Below are experts of layer 3 (counted from 0) of a mixture-of-experts language model. Rows are named router (the router's row for the expert), up (a neuron's input weights, with its number), down (a neuron's output weights, with its number) and show model dimensions 0-159. Each number is 128 + 32 x the weight over its row's rms, rounded and kept within 0 to 255.
After each expert's rows: "comes after" lists some tokens at least twice as common just before its tokens as in all text. This comes from a sample of Wikipedia text that the model never trained on. Tokens count by the router's weight.

# expert 97
router [ 81 106 154 135 136 142 105 104 107 193 130 137  77 113 150 156 160 137 111 153 141 156 104 149 181 119 130  97 154 140 171 148  78 129  66 151 161 159 185 126 146 118 128  91 128 115 109 144  96 147 162 140 156  93 149 148  79 134 169 132  88 188 106 156 130  85  75 132 163 119 143 104  89 155 102 140  90 182 169 160 128 103 132 147 120 134 103 104 114 138 169 103  95  94 150 137 146 128 108 153 160  81 138 110  63 125 114  99 166 142 101 101 139  75 150 118 179  44  82 149  88  63 136  96 140 126 143 171 103  80 131 117 126 162 133 116 121 185 118 145 159 126 110 138 142  86 120 142  58 135 130 152  72 156 108 174 131 196 121 255]
up0 [ 93 138 116 164 159 144 136 136 128 121  73 190 107 107  84 110 178 103 112 106 109 130 112 150 113 111 140 168 131  99 110 141  70 119  79  89 170 140 125  84 169 148 137  82 154 189 145 128 179 144 189  95  55 142 139 176 108 125 127 160 152 135 161 137 140 165 139 161 163  97 156 118 151  58 114 179 192  97 143  95 148  99  93 111 166 144 174 135 115 173 107 150  86 109 145 115 118  53 128 149 149 139 107 102 106  91 130 110 135 118 127 167 139 205 140 178  86 124  41 159 116 141  92 159 172 196 124 153 151 174 139 107 119 154  80 110 140  94 151 161 184  99 122 123 108 109 172  76  67 136 114 106 116 164 147 108 159 116 103 164]
down0 [112 157  39 106 117 121 197 129  81 107 195  69 133 155 159  78 114 151 172  59  77 115 183 163 119 116 170 146  97 165 112 104 146 165 151 123 128 153 141 108 102 102 146 134 100 152 104 143  94 133  78 145  80  85 122 141 137 201 132 157 129 142 124 166 118  89 144 119 139 100  81 122  93 120 133 158 136  79 152 113 108 172 181 144 132 127 154 118 135 186 177 185 187 121 163 171 116 107  71  95 106  86  72  91  91  93 158 129 147 134 142 114 101 146  89  75 176 142 129  94 152  89 156 119 140  97  85 130 100 112  74  92 100 123 130 132 154 124 102 130  96 134 139 135 185 112 156 162  96 141 159 195 198 114 132 133 151 107 139 152]
comes after: "\n", "|", " /", " (age", " ft", "-to"

# expert 36
router [156 124 115 138  98 144 135  98 134 134 153 141  67 118 126 169 158 132 130 126 175 149 111 119 182 120 161  70 124 114 142 117 111 191  93 139 134 162 109  89 101  94 170 158 130 119 165 166  65 132 127 101 147 132 140 145 114  58 154 153 138 156 142 105 106  97 115  83 174  85 174 154 110 176 178 145  87 168 184 183 116 134 160 126 105 128 130 164 151 156 133 110  94  94 124 131 209 109 104 160 157  66 162  90  83 119 163  92 146 178 148 101 138  83 154  96 182  55  94 164 100  91  95 120 117  90 139 131  54 104 171 103 151 149  83 107 110 138  81 126 187 110 131  86 134  89 130 138 129 180 141 132 109 119 140 193 162 147  65 165]
up0 [139 118  80 126 118 129 179 166 134 176 136 153 156 110 144 140 115 119 120 136 127 144 171  80 185 113 129 129 107 156 149 153 103 109 180 125 134 154 126 160 121  90 102 107 171 164  90 110 192 113 115 132 164 163 198 160 207 122 149 133 128 161 125 134 150 142 125 174 140 106 128 135  61 115  66 132 166 128  84 105 126 153 121  72 118 114 140  98 127 117  94 116  90  87 187 126  81 152 180 108 114 153  81  83 191  57 114  97  45 135 174 144 145 141  89 222  85 138  95  83 135 151 102 113 124 205 130  86  98  95 157 110 100 113  98 126 170 123 130 175 179 124  82 141 137 161 118  86  91 128 128 168 135 155 140  86 111 123  95 122]
down0 [155 150 137  88 129 117 173 153 166 191  93 139 183 149 142 127 126 132  74 126 136 111 104 104 168 105 125 127  88 135 139 136 132  59 184 100 161 103 113 152 156 146 105  67 121 137 110 114 148 163 104 164 178 122  95 145 131 178 121  94  74 137  97 149 151 103 128 148  62 130  64  82 174  40  79 170 152  86 152  88 175 110 148 188 114 156 141  46  89 115 117 159 102 141 115 158  99 161 134 101 138 122  36 203 138 188 127 169 112 116 146 139 130 125  91 125  95 146 109 158 123 131 149 123 126 133 136  97 178 107 103  99 159 169 146 150 123  88  91 177 124 118  85 172 134 169 129 135 122  89 114  93 185 135 179 118 128 118 129 120]
comes after: " |", "|", ";", ":", " /", " 6"

# expert 124
router [142 140  94 122 128 171  94  96 127 158 184 185  55 142 108 173 184 145 143 112 151 164  95 117 168  60 169 102 149  70 129 133 126 148 116 155 195 180 147 105 133 110 145 127 136 163 111 138 130 105 118 123 122 112 155 150 174 111 171 161 151 121  95 192 170  84 103 156 122 107  94 150 140 160 102 137  96 147 118 179 152  75 118  95 129 109  88 122 166 137 147 137 154 100 105 167 157 158 101 148 114  94 152 124  97  83 168 134 161 177 165 149  94 122 105 175 107  54  68 129 113  91  66  96  90 121 154 145 149  84 178 141 152 126  94  90 126 154  73 148 147  85 123 138 103  82 106  67  78  84 163 131 124  80 142 175 140 180 112 166]
up0 [132 117 102 133 156 228 123  89 148 104  46 156 139 113 160 103 128 156 135 156 119 194 133 142 117  69 138 151 149  80 183 151  91 111  93 172 158 119  98 106 154 125 141  92 117 101 158 133 123 119 117 175 111  90 141 148 104 128 134 117 113 161 157  89 184  89 125 121 159 145 124 100 138 107 101 111 115 122 143 182 156  78 115  66 121 135 174 128 188 176 173  67 136  59 145 134 122 110 146 130 123 113 165 172  53 118 136 110 169 147 166 134 139 120  83 149 130  95  91 150 163 134  83  69 127 161 123 128  95 134 122  57 120 146 116 176 134 153 135 106  98 108 140 109 189  96  56 148  95 163 131 149 144 102  82  58 156 187 102 126]
down0 [ 64 151 144  79 179 126 147  79  84 131 153 154  82  48 146 135 147 148 140 143 139 124 123  96  75  92 105 145 177 141 113  78 169  92 108 100 134 114  97  81 119 131 117 208  81 127  90 132 130 124 130 121 158 115 148 141 141 119  78  91 188 116 167 105 193 169 177 164 164 106 177 112 191 130 155  69 132 138 104 119  95 150 147 166  95 106 132  80 148  87 128 109 150 148 160 119 162 147 168 139 152 134 114 123 108 141 100 128 114 142 227 134 139  89 100  75 104 123  76 135 140 115  87  71 201 110  93 140 145 168 116 109 121 156 213 109 161 103 130 131 159 109 115 130 173 142 135 141 132 122 126  90  85 170 159  94 150  96 134 145]
comes after: " S", " L", " K", " Z", " N", " R"

# expert 112
router [130 102 117  81 144 120 136 119 159 166 151 142  94  93 150 122 115 127  73 113 155 122 101 140 167 101 103  66 126 101 133 121 142 173  77 162 119 132 166  93 141  93 137  61 149 162  83 144 129 139 166 159 166  95 123 118 114  88 168 127 117 180 150 123 117  91  93  66 202 106 128 142 166 168 107  94  93 150 189 145 141 148 144 112 100  98 114  79 227 148 155 138 134 122 179 183 140 119 115 188 129 114 126 107  85  91 134  96 135 106 167 129 187  80 147 147  96  94  83 106 123 111  68 134 177 117 180 215 141 117 152  90 154 119 105 105  98 141  91 119 186 148 150 133 138  95 123 119 140 125 177 119  74 123 172 134 164 154 111 199]
up0 [168  75 177  88 104 168  94 155 145 145 172  67 136  82  80 112 136 172 126  96  62 121 148 137 113 167 167 169 132 137 141 107 151 126  88 123 112 126  78  14 208  63 152 164 141  88 159 167 104 146 115 126 132 129  92 214 161 146 130 124  98 111 132 108 133 130  91 145 135 140 115 141 160 123  96 143 131  85 113 160 118 103 159 101 134 147 137 124 107 138 107 106 135 108 119 110 126 192 161 181  76 137 137 112 156 103 111 196 105 187  98 113 111 105  70 138 128 126 136 152  98 163 110 139 107 175 137 109 141 144 143 122 103 112 108 166 119 144 140 131 180  92  65 169 156  61 100 183 145  91 107 166 122 155  91 131 140 130  72  87]
down0 [105 133 119 151  89 146 140 132 105 142 121 142  91 140 131 152 140 118 196 127 124 120 101 129 161  71 130 145 140 116 120 172 113 150 190 120 173 255 118 179 110  85 104  77 105 126 103  99 201 147 116 142 134 162 153 136 140  89 148 106 159 155 132 146 128  97 196  98 108 112 142 141 122 110 116 119 106 109 137  91 193 181  91 148 185 115 141 152 127  95 117  79 141  80 163  63 115 167 182 138 154 143  90 132 136  98 146 122  84  85 132 124  98 173 142 143 138  95 113 144 121 181 145  73 108 132 192 103 101 104 127 128 103 133 165  87  92 128  77 187  81  99  81  87 119 132  86  90 113 113 121 115 141 149 136 129 133 129 139 117]
comes after: " of", " in", " at", " on", " to", " by"

# expert 23
router [159 127  69 117 104 124 116 118 107 128 145 149  79 157 149 157 135 113 160 164 124 112  98 101 184  99 150  71 123 136 203 123  89 154 105 119 174 181 102  97 101  68 133 130 161 109 144 143 142 147 115  86 209  85 164 163  86  86 155 107 149 183 141 153 149 139  85 100 189  95 137 129 138 171 129 116 124 149 175 181 116 122 126  95  68 132 123 145 123 173 119 117 113 104  72 175 167 141 169 154 148  62 106 136 124 129 152 130  91 124 170 141 149 114 183 123 132  75  98 170 113 108  85 128 173 116 140 114 134  89 192  36 133 148  71 112 115 106  83 115 171 115  79 108 118 144 147 113 119 155 174 125 163  90 172 127 158 140  65 151]
up0 [109 104 172  78 166 158  96 145 112 184  87 110  91 134 129 144 215  95 154  95  81 142  83  99 129 137 123 149 147 134 176 138 158 143 101 152 108 139  91  92 151  91 136 132 140 148 128 136  64 158 104 173 154  99 140 113 120 190 203  98 139  82 107 178 156 115  55  95 143 115 126 140 178 119 109 134  97 103 161 121 123 132 179 130  27 117 107  87 140 145 120 143 134 116  40 115 163 151 138 168  91 124 167 157 131 116 111 207 121 141 113 121 134 121 117 150 130 122 117 121 122 149  93 117  42 205 148 153 149  89 113 117 103  83  99 144 153 175 166 106 169 122 119 149 160  97 126 151  53 140 116 160 142 116 125  90 143 160 110 151]
down0 [164 115 189 136  71 129 126  72  98 169  99 122  96 147 192  86 164 130 174 116 149 174 136 133 150 175 126 157  67 138 102 164 143 159 139 195 144  92 118  74  98 153 150 155  71 127  92 180 139 123 136  97 155 173 126 140 192 136 102 124  79 165 176 132 119 149 168  70 172 151 112  97  91 104 107 152 209 117 145 104 187 114 122 104 148  95 151 125  80 145 138 105  98 106  99  48 104 115 135  88 161  77 124 128 134 139 104 153 125 120 114  91  93 160 161  79 120 172 113 113  87 138 179  87  96 118 133 132 182 121  89 145 114 139 154  94  93 181  94 114 103  98 112  74  96 129 148 149 147 152  96 159 111 138 175 176 126 118 162 103]
comes after: " |", "|", ":", " $", " 1,", "7"

# expert 91
router [163 113 127 108 101 140 124  94 127 186 167 123  88  96 179 152 133 134 119 130 113 168 101  70 145 102 188  74 107 125 120 146 122 135 124 119 167 206 131 130 139  77  60  80 115 193 141 118 131 108 188 154 146 142  84 109 178 125 155 142  82 156 137  74 153 144  49 123 158  97 144 123 115 136 136 127 129 152 113 125 123  65 146 171  91 151  94  63 123 139 148 126  86 108 148 126 202 137 104 104 132 138 179 111  90 127 156 138 104 180 191  95 106 132 129  98 149  60 118 115 110 105 108 121 128  95 159 139 133  87 116 148 143 118  86 141 107 185  70 164 164  91 121  84 125 118 119 139 114 138 201 225 159 121 139 118 172 138 122 176]
up0 [129 119 106 131 149 107 117 108 132  70 151 105 108 137 179 200 128 140 140 131 123 129 171  95 171 110 165  89 114  83 134 138 130  50 120  92 105 185 127 136 136  54 154 109 144 172  98 122  99  48  93 121 117 111 169 146 113 135 131  91 176 128  99 107 106  65  95 124 155 105 156 132 100 102 127 158 149 103 144  72 137 121 181 141 128 207  86 155 148 131 167  80 154 143 129 125 157 133 118 150 156 151 106 180 198 108  94 168  79 140  69  91 147 157  70 173  92  86 134 214 198 158 127  88  91 134 139 135  94  84 143 147 177 139 138 155 141  97 140 168 124 136 159 138 143 126 156 155 143 128  76 111 103 121 121  83 174  95 118 148]
down0 [ 87 136 117  90  53 125 152 124 164  89 181 139 146 232 111 145 140 132 118 117  90 103 145  98  97 178 110 145 142  82 102 157  97  64 170 127 114 152 129  64 104 189 125 115 129 193 159 131 110 136 131 113 104 118 158 130  80 127 115  90 184 157 123 115 132 130 133 158 124  68 173 127 132  96 124 140 143 169 104 113 150  61 153  93 117 128 148 120 147 110  79  88 131 118 117 198  59 102 141 188 177 156 180 140 158 191 147 176 117 119 104 132 123 105  74 144 190 155 127 148 116 103 107 135 109 118 167 123 164 150 116 147  82  70 121 131 130 136  74 125 176  98  75 174 128 100 124 115 174 125 130 148 134 136  80 135 148  77 129 176]
comes after: " the", " a", " |", " to", " and", " was"

# expert 10
router [108  95 131 104 122 139 121 122 116 140 154 108  82 137 107 179 145 135 133 108 127 116 114 102 140 131 191  80 140  96 165  83 130 208 107 133 130 174 101  38 106 109 119 106 129 108 149 161  76 111 150 111 128  95 159 176 115  74 182 133 114 127 121 154 128 107  97  91 202  75 135 173 169 156 125 147  64 139 189 147 141 140 122  82 101 120 116 132 155 213 163 118 100 155 155 149 190 142 131 167 123  91 147  94  87 102 183 156 135 122 126  92 137 120 170 130 135  63 147 136 116 136 129 158 129 123 132 192  58 105 215 112 176  98  79 132 103 127 109  61 155  98 123 120 144  93 138 117  73 129 136 185 136 145  87 135 165 132 108 118]
up0 [ 84 101 157 121 165 138 126 134 159 112 114 137  70  74  96 170 180 160 144 133 122 111  96 147 121 141 132 133 138 100 137 125 203 174 136 161  89 143 146  97 127 111 134 142 107 131 103 161  98 164 136 154 108 175 132 153 109  63 162 162  83 171 128 159 124  96 139 133 147 113 112 185 135 115  65  71 146 165 165 128  87 106 137 138 127  86 113 118 111  72 129 133  85 130 135 170 154 113  92 183 125  93 169 173  88  99  70 158 109 111 139  35 165 118 160 118 111  88 128 144 124 113 185 192 103 118 138 140  82 126 183 128 200 118 131 185 100 158 132  91 153 174 120 134  34  65 160 139 109  83 130 140  77 128 141  93  97 144 148 128]
down0 [126  84 129  41 123 128 111  84 156 133 162  94 162 173 170  90 182 139 117 136 171  96 155 137  71 107 152  88 163 130 195 113  60 148 111  86 102 100 119 175 150 153 149 157 108  87 100 127 157  97 126 103 129 143 156 147  94  90 203  97  99 124 106 133 174 162 103 106 143  88 121 148 138 112 147 102 210 120 145 109 113  83 117 139 100 126  53 136 103 125 103 156  92  95 137 113 127 141 109 128 116 105 167  87 157 143 136 197  85 121  78 105 153 109 155 106 139 184 148 140 156 136 147 120 127 101  77 167 172 125 145 114 126  69 159 168 111 135 147 111 107 121 131 162 180 163 202 129 167 154 117 155  76 121 169 130 161  60 144  75]
comes after: " |", "|", " ", " (", "-", ":"

# expert 89
router [158  90 130 132 122 120  67  78 138 185 137 129 100 119 179 145 149 166 102 157 180 143  85 130 218 108 120 131 105 103 151 168  88 129  86 172 132 171 125  83 129 111  88 132 125 116 127 145  50 130 144 110 156 155 117 138 116  97 149 149 123 137 157 138 170 165 122 128 189 110 132  96 110 168  99 148 118 175 157 157 109 118  80 100  62 134  87  84 164 133 110 106 144 141 117 198 125 129 116 168 118  92  75 159  84 133  94 154 168 143 130  89 123  67 157 131 136  69  80 119  52 110 128 116 146 100 154 139 136  77 129 108 111 110 124 175 106 192 131 163 214 112 119 173 110  82 135  98 101 128 122 149 113 127 154 109 126 179 100 212]
up0 [165  80 151  96  96  75 143 111 115 135 115 138 124 168 107 125 125 183 139 129 125  93 124 186 107 124 125  88  99 184 147  95 108 112  96 130 140 145 134 119 187 123 145  89 136 122 148 115 113 119 144 112  89 179  12 137 116 118 115 159 118 127 145 109 137 127 124 106 148 142 139 110  97  70 119 167 193 153 157 102 117 159  85 161 114 173 171 176 147 156 141 156 132 178  71 116 111 123 115 106 123  64 102 148  42  63  98  46 150  81 200 156 157 189 140 159 144 120  86 157 136 151 153 158 168  93 129 108 197 113 155 120 163 121  83 141 126 102 113 143  67 130 139 108 104  73 126 121 117 163  98 100 102 126 183 102 165 123 123 129]
down0 [ 59 100 157 180 102 120 199  56 192  80 106 137 149  64  62 191 104 109 127 162 163 204  44 169 110 122  86 151 127 141 128 132 169 184 189 174  94 187  99 145 135 154 153 150  93 135 136 134  94 138  95 120 170 193 145 136 139 140 119 130 138 118 157 115 101  98 143 101 152 155 106 136 104 170  88 163 113 113  91 111 116  96 142 139 126 146 178  38 167 103 118 130 112 123  67 101 115 131 137 121 124 143 172 103 134 131 128 164 102 115 138 107  88 174 133  84 171  98  60 131 106 102 143  86 131 138 113 120  86 143 123 151 125 157 161 111 126 114 137  93 146  57 133 162 153 116 143 103 145 124 124 120 122 162 184 117 116 140 148 115]
comes after: "\n", "-", "|", "\n ", " :", " Species:"

# expert 81
router [155  99 109 113 168 119 134  59 168 153 163 155  71 134 146 154 136 191 132 134 145 152 103 140 144 100 150  74 120 147 141 123 122 187  70 157 210 194 180 129 149  74  82 123  89 114 151 164 109 116 147 114 121 121  87 138 147 131 138 112 102 154 131 124 157 159  24 106 147  98  86 111 136 145 147 152  90 127 135 139 122  74 122 158 118 140  91  81 156 144 148  93 117 166 125 110 175 141 104 103 121 120 145 131  86 124 144 161 121 179 155 123 125 158 150 107 170  38 121  77 122  85 112 114 143  91 138 154 154  78 151 135 142 106 117 119 148 159  75 110 157  70 137  76 139 100  80  79 104 133 175 127 110  98  80 145 194 142 138 207]
up0 [ 98  96 143 163 108 143 119 125 130 149 146 104 148 155  86 103 131 142 186 173 102 183 141 110 132 107 142  87 120 145 159  80 106 102 133 107 129 125 163 102  67 144 143 119 124 116 167 143 107 144 185 166  84 146 110 158 159  93  77 103 102 160 192 110  61 103 153 147 132 121 196 135 138  36 100 180  36 155 192  93 124 110 139  96 125 105 142 170 162 124 133 156 137 138 130 134 142 159 121 211 136  85 125 164 105  86 112 127 138 112 130 198 187 133 105  98 125 132 115 123 154 125 152 123 126 140 167 106 134 106 155 121 150 132 113 118 180 159 150 127 113 108 122  96 134 188 148 142  69  95  64 147  19 144 130  91 128 116  94  86]
down0 [160  58 161 142 108 133 137  69  84 153  95 130 132 180 131 160  45  97 175 180 208 123 106 143  84 129 108 150 132  87 147 130 112 132 168 118 109  85 149 150 110  92 146 151 103  92 122  82 130 138 181 112 109 177 133 148  74 163 133 108 115 104  96 171 100 112 162 144  78 104 155 137 103 133  93  95 165 176 181 125 102 149 159 138 155  88  96 191  76  65 143  84 141 109 144 192 164 129 123 172  98 128 123 105 156 100 134 142 147 164 156 145 205  83 119  86 160 145 157 119 144 108 124 142 101 155 119 185 149 166 120 133 136 139 114 111 185 112 140 158 119  99  76  79 106 100 184 127 100 137 158  88 142 123 138 113  87  90 114  73]
comes after: " the", " a", " and", " to", " was", " The"

# expert 9
router [107 112 153 128 106 110 125 112 167 117 142 155  91 135 189 156 137 140 108  87 133 141 108 157 163 121  85  74  86  87 176 171 108 100 149 165 132 203 180  85 136 127 117 107 136 196 103 161  77 114 108 135 146 128 138 135 132  58 180 119 133 128 184 131 130 108 124 129 170  66 161 136  97 188 123 178  81 194 127 118 160  93 133 102  72 161  90  78 137 145 155  97 152 143 128 154 122  79 114 161 121 114 102 126  95 105 145  99 186 121 161  99 154 118 123 184 114 130  69 145 107 105  76 111  99 115 159 176 119 117 138  90  98  99  79 119 116 167  94 105 140 102 143  81 107 137 116  91  99 121 241 160 133 145 132 123 156 137  63 165]
up0 [114 151 105 134 184  80 196 192 203 165 116  69 140  72 147 172 108 121  91 169 100  90  81 140 110 133  95 157 115 174 104  85 116 183 114  94 121 120 134  88 151 148 108 138 105 156  99  48 151 129 136 121  62 143 140  88 121 146 106  63 147 130 158 102 122 127 116 137 138 142 102 183 144 163 138  87 180 128 122  89  72 159 109 105 100 123 153 189 133 158  77 117 120 140 103 144 146 201  72 151 221 114 157 132 163 138  84 140 143 101 115  99 191 109  88 105 135 117 145 141 121 130 142 165 145 153 106 123 126 101 144 138 183 147  75 132  88  88 122 112 150 186 142 153 109 147 142 145 149 150 115 134 176  90 171 112 115 136 170 140]
down0 [ 97 104 163 136 164 110 164  99 147 156 105  90 137 198 126 161 149  99 126 110 101 131 118 117 155 154 155 124 102  45  95 128  82 137 137 206 141 114 142  90 176 160 105 134 106 153 119 152 118 202 115 121 207  94 159  79 124 117 151  59 134 131  81 153  98  98  84 155 164 153 106  98  98  92 144 142 105 165 167 161 147 112  92 157 142 128  45 140 168 135  97 129 135 135 145 135 148  97 119 202  83 161 186  79  97 112 139 134 127  78 130 117 106  86 111 152 149 150 161 131 158 126  55 129  76 128 100 141  77 179 163 119 125 177 159 108 132 186 108 132 149  67  96 121  61 113 158 152 108 117 140 109 133 159 142 140 133 149 160 169]
comes after: " 0", " 1", "\n", " 2", " 3", "4"

# expert 79
router [102  87 106 125 116 151 139 140 170 111 170 134  84  94 192 157 150 129 117 159 178 143 105 112 181 104 118  65 103  79 198  99  83 128 106 180 149 195 131  99 112 122  66 121 150 199 142 141 110  81 162  97 157  90 148 152 101  77 164 107 135 116 121 193  97 143 121 103 166  95 145 132 114 195 128 159 100 182 134 121 160  98 119 118 116 117  97  55 127 151 153 118 105 132 104 147 143  82 116 139  89 100 141 134  94 142 110 110 144 105 130 135 116 119 122 179  94 130  80 106 140 104  63  98 133 110 152 160 113 125 160 116 106 128 108 117 153 212  87  95 151  69 135 111 112 120 105  93  63 159 192 191  89 147 108 159 162 169 104 165]
up0 [108 173 167  40  99 192 120 103 192 124  88 158 150 116 130 120  90 147 155 126 128 120 148 108 146 145 118 101 103 119 187  95 133 104  77 164 122 136 104 137  99 138 154  95 150  98 143 102 104 118 100  99 189 153 149 127  98 145 100 216 113 112 120 117 124 132 113  88  95 153 167 168 129 161  96  67 135  77 142 176  50 120  98 136 149  71 127 143 182 142 135 146 142 102 111 199 141 151 106 123 172 125  83 147 121  93 145  93 113 109 152 107 129 133 103 120 163 129  66 164 153 118 101 120 157  53 109 131 150 132 124 138 170 203 108  48 152  93 102 123 136 162 140 166 171 173  69 126 114 140 207 145 127 112 127 113 126 155 105 162]
down0 [ 85 140  90 185 140 110 128 170 206 123 118 108 139 114 168 160 108 170 126  94 140  88 133 133 116 141 137 153 144 128 116 149 132 114 193 164  87  66 147 193  32 216 165 140 191 146 121 135 117 140 215 138 117 127  67 145 157 141 212 130 116 105 128 146 112 158 137 131 130 155  98 103 118 170  94 147 128 109  97  61  92 112 146 148  95 145 134  82  98 111 155 200 121 106 151 107 119 119  80 110  82 133 132  88 123 131  89 148 107  91 116 127  86 117 119 117 127 124 153 126  78 186 119 157 133 124 122 113 107 195 153 126 121  98 146 176 120 144 132 130  79 127 126 107 127 169 183  83 111 141  85 112  58 129  78 143 142 136  92 113]
comes after: " ", " 1", " 0", ")", " 2", " 3"

# expert 42
router [142 110 154 119  69  79  86 118 110 147 137 133  83 129 132 154  99 118 137 101 130 123 105 105 177 107 112 120 121 137 168 163 139 131 101 167 159 226 138 142  98  79 153 108 143 146  84 142 105 104 192 114 167  71 116 138 114  82 158 150  99 133  75 145 155 108  58  82 149 112 166 121  84 162 178 139 124 168 190 164 137 123 130 125 107 146  75  88  94 153 137  98  95 108 171 157 149 177 154 141 120 115  95 100  73  61 191 114  98 120 175 131 176 131 137 124 172  70 120  98 149 120  89 119 131  92 154 204 132  90 161 124 140 139 106  75 126  95  67 157 175 139 134 132  78 137 174  99 111 165 165 173 103 115 176 136 138 130  89 147]
up0 [153 134  82 123 192 110 116 132 123 109  84 182 107  98 200 162 110 121 128 105  83 175 150 168 119  65  96 113 144 103 133 174 135 143 148 157 161 123 156  90 108  84  91  90  76 148  84  69 149 144 158 207 134 164 124  97 102 161 169 123 135 122 160 131 166  41  74  91 118  77 135  78 158 158  89 165 121 113 131 129 124 129  97 102  93 144  96 160 140 127 143  99 159 140 159 124 127  98 108  82 119  84 108 125 144 134 203  92 172 127 153 116 144 126  60 178 198 135 148 106  94 154 109  90 137 155 178 147 104  88 158 125 157 192 148 123 120 135 132 153 131  91 169 111 122 187 135 106 120 128 174 122  90 127 142 152  96 178 156 164]
down0 [148 130 115 157 105 183 138 115  88 201 115 107 153 111 160 116 141  75 130 126 132 117 114  91  65 174  94  83 185 149  99 139  71 143 142 124  99 179 171  70 116 142 128  91 132 122 141  99 136  82  98 107 131 156 131 129 112 166 123 127  96 113 135 162 158 168 110 122 149 186 104 118 172 102  92  58  90 135 134 118 128 140 114 114 109 105 199  88 143 159 113 119 142 140  87 149  95 159 121 107 135 134  56  91 116 128 147 206 204  71 106 126 131 130 132 194 152 136 113 174  61 163 117  71 103 143 115 111 138 115 145 148 114 166 198 142 159 161  61  88 110 148 177 121 131 126 129 127 180 148 145  53 119 164  97 141 141 132 182 133]
comes after: " |", "′", "7", "9", "0", "8"

# expert 3
router [107  62 121 138 138 106 101 102 158 141 137 207  70  99 202 159 176 156  72 129 145 159  65 116 182 117 105  77 129 115 233 144 104 129  98 160 114 171 159  85 107 153 119 119 145 167 178 192  82 110 137 133 119 156 110 158 116 105 141  93 139 133 111 176 147 154 121 113 192  79 158 128  95 168 102 134 111 166 160 136 133 130 107 118  72 101  87  93 136 161 170 138 163 145 124 174 130  73 136 114  87  83 105 152  59 137 136 146 145 126 154 110  98 107 156 154 122 124 100 153 100 107  79 105 162 133 151 164 115 109 155  61 105 119  99 167 176 183 126  83 159  79 111 124 125  97 103  98  95 135 131 159 114 137 111 150 166 136 112 159]
up0 [157  66 158 132 185 105 130 128 141 115  87 111 160 191  80  99 165 153 131  98 121 174 127  89 117 106 189 182  97  96  88 148 190 131 172 145 131 127 123  83 129 126 114 123 136 162 140 131 126 181 120 162 121 131 170  79 111 127 182  78 144 141 172 146 119 154 125 161 145 132  96 182 125 114 187  98  95 127 153 123 106  83 182 100 134 146 189 117 133 120 115 129 111 133 126 112 120 126  90 129  93  34 134  96 130  97 108 107 124 103 125 188  94 136 143 121  84 113 133 175 176 127 125 148 117 195 136 179 167 109 139 134 136 110  63 118 108 135 139 118 137 115 102 162 175  92  82   0 134 147  97 118 155  65 175 129 147 139 101  95]
down0 [ 93 112 125 141 102 140 156 145  86 112  97 110 157 140  72 134 137 190 122  79 151 160 137  51 155 134 166  95 158 112 126 130 179  90 165 133 158 107 169 164 151 148 117 141  81 105  94 120 151 210  73 159 184 137 148 160 143 215  98 121 150 193 122  91 142 144 121 107 102 112 132 138 120  97 168 179 177 123 112 150 106 145 147 136  89  85 136 152 105  60 155  62 136  93 168  92  88 100 119 126 126 163  99 151  97 116  99  95 177 132 130 117 132 101 136 125  95 103 116 124 112 176 150  57 151 156 140  73 115 166  86  98 119 131 152 152 144 105 191 128 169 145 107 122 171 143 105 113 109 129 131  83 146  89  58 103 102 103 200 161]
comes after: "\n", " ", ")", "\n ", "\"", " MF"

# expert 56
router [157 124 131 134 171  90  97  90 124 201  96 110  95 115 111 144 158 121  97 126 127 144  84  75 165  85 158  83 129  94 120 124 167 178  88 158 195 181 173  93 129  90  94 107  89 139 143 143  87  78 165 142 107  90 125 175 152 133 217 128 130  94  90 187 114 118  90 154 146  81 100 132 159 143 115 122 126 106 181 184 159 125 107 154 103 146  93 108 170 150 143 107 141 171 116 155 184 153 107 147 129  99 141 157 107 105 188 165 177 175 133  99 110 112 139 161 135  40 113 127 137 129  61 105 139  77 155 171 124  79 145 128 134 124  91 110 123 143  83 109 194  85 137  99 102  90  80  95  91 109 166 164 124 118 129 152 139 144 151 142]
up0 [ 72  89 178  76  70 137 175 107 138 119 123 159 123 179 148 117  99 158 133 132 106  99 150 162 135 113 107 172 126 178 107 149 164  97  96 205  77 135  86 136 161 101  98 109 125 130 177 138  52 126 153  94 132 150 100 159 127 148 159 104  71 137 114  89 148 200 152  71 144 149  66 166  97 189 122 119  88 150 133 156 146 139  78 116 118 138 141 150 134 175  97 142 163 154  99 130 183 110  81  96 124 115 130 123 122 101 119 135 133 154 150 114  87 107 205 166 121  88 118 143 145  87 104 133 108  70 125 162 141  97 141 106 150 147  60 125 169 146 120 126 145 104 126  89 144  84 113  74 190 199 166 122 150  81 105 167 146 140 158  86]
down0 [102 121 115  90 140 106 120 140 129 161 126  62 152 103 102 151 119  81 186 138 142 154 117 109 141  79 125 158 154 131 185 109 134 164 151 168 125  89 103 128 151 149  96  96 106  91 111  18  82 139 101 143 102 161 121 125 116 146 172  73 100 125 153 127  97 152 186  85 136 111  69 143 169 157 163 142 128 138  84 138 153 155 124 131 133  85 118 117  78 162 122 128 231 138 161  92  85 124  98 162 157 173 155  66 144 140 171 148 142 127 114  93 122  99 161 180 157  54 102 150 123 107 115 123 107 120 124 111 119 101 107 187  97  43  98 147 132 119 119 123 195 128 164 138 105 187 112 115 190 146 110 134 116 109 178 159 179 116 145 149]
comes after: "-", "\n", ":", "|", " \"", "/"